From a checkpoint of a small mixture-of-experts model trained on Wikipedia.
Size: 10 layers, vocabulary 3461.
Experts: 48 experts in each of 9 layers, 224 squared ReLU neurons an expert, 2 picks a token, a softmax router.
Training: a variant of Adam for the experts, 7259 steps.
Below are experts of layer 3 (counted from 0) of a mixture-of-experts language model. Rows are named router (the router's row for the expert) and show model dimensions 240-279. Each number is 500 + 50 x the weight over its row's rms, rounded and kept within 0 to 999. Numbers have three digits each.
After each expert's rows: "mostly gets" lists some tokens that are sent to it at least half of the time. This comes from a sample of Wikipedia text that the model never trained on.

# expert 15
router:426506486436555481472523496543399520487463509519408552547420545479455443459450546477571469459587516502492457487488432496
mostly gets: " Ver", "',", " C", " vi", " Rober", "FA"

# expert 30
router:413384508464469457440451590539562512442522473520422504453454417443341437536509461433499466528579515513401588494525478570
mostly gets: " Ty", " non", " Tim", "y", "-y", " Northern"

# expert 10
router:566563493523515475467529398506533574454503545547528482587530503405531605473468478441642513498475566449520550537564567563
mostly gets: "aw", "irl", "row", " Wil", " Wal", "riend"

# expert 5
router:541497499442530420525601517511504486467427511528484433477479631504507546525484589524445399486480517634512476433542517519
mostly gets: "===", " IS", "″N", " ITA", " Won", " opened"

# expert 21
router:482503577519571536424474447562482532605526494450432552495583473437495548404514580388529573515534418511527401531491521445
mostly gets: "ateg", " Luc", " count", "uss", " poss", "rat"

# expert 26
router:458474558517560424498502479496564521508585521421563512508562515507529507437552513591517504467505511504456471544466533462
mostly gets: "ic", "atic", "erous", "ful", "ected", " great"

# expert 8
router:473417510451577481484491495519584524452416488485474419528521458440540538464541516510464435548462499459533490496493542557
mostly gets: " e", " E", "we", " colle", " Votes", " bre"

# expert 32
router:568473479578382568460524514500482574475462507550520462603414477485514409498481511495450519485563515400550526481416475420
mostly gets: " m", "-m", " M", "M", " Mount", " ph"

# expert 27
router:490519479511423498479533444495483503457531487537515406494457500525435489417531477340430457591548477554481552531421500572
mostly gets: " some", " Ab", " Est", " mid", " ter", " known"

# expert 4
router:484590497502455428496483422465412504466519569481402511524616478475466456587483433478500481546488571528486454465557559511
mostly gets: "ast", " end", " life", " government", "and", " south"

# expert 18
router:407575500603484531537556525502501460516477570482489477566453497533564480445475408494491540390496527546434416552466472386
mostly gets: " Labour", " community", " Republic", " Association", " Academy", " Society"

# expert 1
router:538555515531553408569542554484360582574478477509464605503429486526526558422542509520471469519467567528476569464454456521
mostly gets: " qual", " Apps", " JPL", " commun", " Candidate", " suff"

# expert 33
router:450394484509559505482573512472577591581555489513528571439553483458483514405440561533408551433419467465506416552521531500
mostly gets: " qu", " pol", " h", " sk", " tw", " div"

# expert 6
router:481482481496534511596470443521629601459545484497537516491553544559533559465490524485567564555494468513472561582549417454
mostly gets: " Gr", "gr", " Ven", "van", "ang", "str"

# expert 43
router:402478488445504495423517463489457566422493417448463512629516514535516426549575545596531543493508466503434490494465470463
mostly gets: "Ch", " Ch", " ch", " Michael", "inem", " Washington"

# expert 12
router:515490487463432518487502530555463435468434445574440455400566527526463477571499440480547493463525403462533528471552539521
mostly gets: " when", " and", "|---|---|---|\n", "|---|---|---|---|---|\n", " while", " because"

# expert 14
router:490509504514484598449592446470496583555493511496483506545534438466413541489348456459440484476556452519564578475378507553
mostly gets: " rev", ".C", " Inc", " Rev", " MF", " ."

# expert 44
router:472568549475440399516559548465510427460401483498564472449563516499566437546581591520422514496547497486470458445429502436
mostly gets: " found", " included", " wrote", " include", " director", " including"

# expert 19
router:484427421490498521466518539481415555477489602496545430533505434516522500513525477596500436479499495541500448547500441458
mostly gets: " Cro", " Paris", "ellow", "°N", " Genus", " Ber"

# expert 42
router:497548464507420519492533500447554591447536475538527436562450576439525497563475497477588526530461505554514579458552533485
mostly gets: " ab", " To", " re", " After", " until", " to"

# expert 38
router:544495509473524534514536527552525552517516511479575496497558473501515467497497530565422465545590486487462575474521407511
mostly gets: " Brown", " relation", " Sp", " cor", " Sar", " father"

# expert 37
router:505420471514430431506490587560567432511449462535468450375490498537443519602524465495547481532542453518504513446479547537
mostly gets: " As", " as", "As", "ollowing", " become", "pite"

# expert 22
router:523475479482409382593574620504455456560440449439510493343490580539468468561506515479427577462431451487539504449461564495
mostly gets: " for", " in", " on", " between", " about", " of"

# expert 47
router:490512563515457591486403448497544442472555533526517514537514555548477458551465444414497474516546609447543476471506541503
mostly gets: " States", " people", " members", " students", "atives", " data"

# expert 34
router:535528424527558526435532432531453621536507476367543457598509459505515524533539537509500430506509560393529515482556467462
mostly gets: " Ste", "m", " Ke", " Em", " Me", " g"

# expert 20
router:546451501550515545554503514544481569473572423410459535577522467518482481503450507460516571438455536517458511550598550567
mostly gets: " Species", "idge", "oute", " Sen", "inning", "outhern"

# expert 46
router:529533499554534560467459427422514482513479464494531539547504527459454504471499499522582497460548491495548462473554509402
mostly gets: " Des", "ames", "les", " mag", "oms", " Sam"

# expert 31
router:487561528431510481471563454466437566438444568558466452551474521484515411516460542476462430475565450504582541519380412535
mostly gets: " FRA", " Kh", " IN", " Ol", " ESP", "ić"

# expert 36
router:517567485507590516557572486481513534504539499453506456553470463556479463519505502514450460555504544625485466518448413467
mostly gets: " First", " Second", " first", " second", " Fre", " third"

# expert 41
router:519429436390566430481567542567435568470504501628549522478466471619567533494453475575502516522544426435565521533481473559
mostly gets: " sq", " •", " MPC", ")\n\n", "|---|---|---|---|---|---|\n", " equ"

# expert 9
router:442527527531528444489462414526459397479429575485493556500519446496523559422533430541423458498584479386421518480533456443
mostly gets: "io", "uter", "itive", "mercial", "que", "ecut"

# expert 13
router:549443491524499571455455546512472446566445509588523482495401508537447511483538387444540466507479530437473584575429613502
mostly gets: " the", "The", " his", " its", " her", " The"

# expert 0
router:550441544481570584530505499476484468413481488529548446591426503446469537550523469476526503485553567506480480501370445527
mostly gets: "\",", ".\"\n\n", "\".\n\n", "—", "),", " both"

# expert 11
router:463522549446465521505593404432456488514548495606450500505561563412567469540480529452494466514431560529561420497555503522
mostly gets: "a", " La", " been", " Ma", " Ha", " art"

# expert 39
router:418551480482407493468484522508418593501502557502460423437586443537549477463523532571468468392487506413534553545535436517
mostly gets: "ournal", " Mat", " Scott", " Cat", "at", " stat"

# expert 29
router:509512464407501472498514472514440501524450556520506520527540450510518465621527435516621539466509446506616459500491467515
mostly gets: " Succeeded", "ject", " particular", " Died", " due", "cept"

# expert 45
router:527518439412584464619449585541465497484462522534542533496488577472557580514536532546561572491482596478509464524578464473
mostly gets: " dr", " sl", "rough", " large", "board", " using"

# expert 17
router:553501505463502556562499429472454548513487443510467501488429461592554431412471521417495431592507493514493567458477442469
mostly gets: "erv", " station", "er", " Super", " Nor", " Comm"

# expert 28
router:508428541495468557513523537431521477555553483441490519533450494475452496480485557425456543512505573409559453470483507530
mostly gets: " =\n\n", " T", " tem", " a", " each", " all"

# expert 3
router:457579604539453561557432481489531466517511548459561521473584541532597488542547484546524465545512595558462395450577440494
mostly gets: "ually", " later", " However", "ently", " again", "imately"

# expert 16
router:520545485455558454566510456444483423552494516470470525584425501445529493489515418561538496522469571507529504515590495468
mostly gets: "ly", "ively", "ely", "ually", "ry", " sy"

# expert 24
router:570406557524454640465479498497589518406489516442531426566470478573502517597480474506425440528464474581509452461458553502
mostly gets: "\".", " because", ".\"\n\n", " although", ".\"", " During"

# expert 35
router:452477552493436564517557505424481471571534492527589459582453509449481519590549526506522517473519564457497463500561593555
mostly gets: " \"", " a", " an", "An", " An", " Best"

# expert 25
router:510569461489398467513447597486474466478462541471480536538505520488535415521552469508432416518521488544462494519502506422
mostly gets: " JPL", "ified", "ated", "ished", " Lem", "uman"

# expert 2
router:464515497489539516580561444482484533493553614533532327502470493443493433511567573534521527472543526542447455538417526482
mostly gets: "own", " County", " conf", " aff", "-f", " Field"

# expert 7
router:453472479529552481536543520540544584521407464472437554503446544568449523571447551465453517457459489545586543533531511500
mostly gets: " ent", "°W", " t", " appl", " ret", " Vi"

# expert 40
router:504539504523509539482489512504565469497483389558430511555460513536420550466507503518547474512464458484565500452482376467
mostly gets: " sub", " Sub", " Head", " mon", " Phil", " Royal"

# expert 23
router:406408600521537463461508574500529624506603504475564493575451459544632513488494471533424518470461536546566454485487461515
mostly gets: " km", " Coordinates", " civil", " medal", " Years", "ag"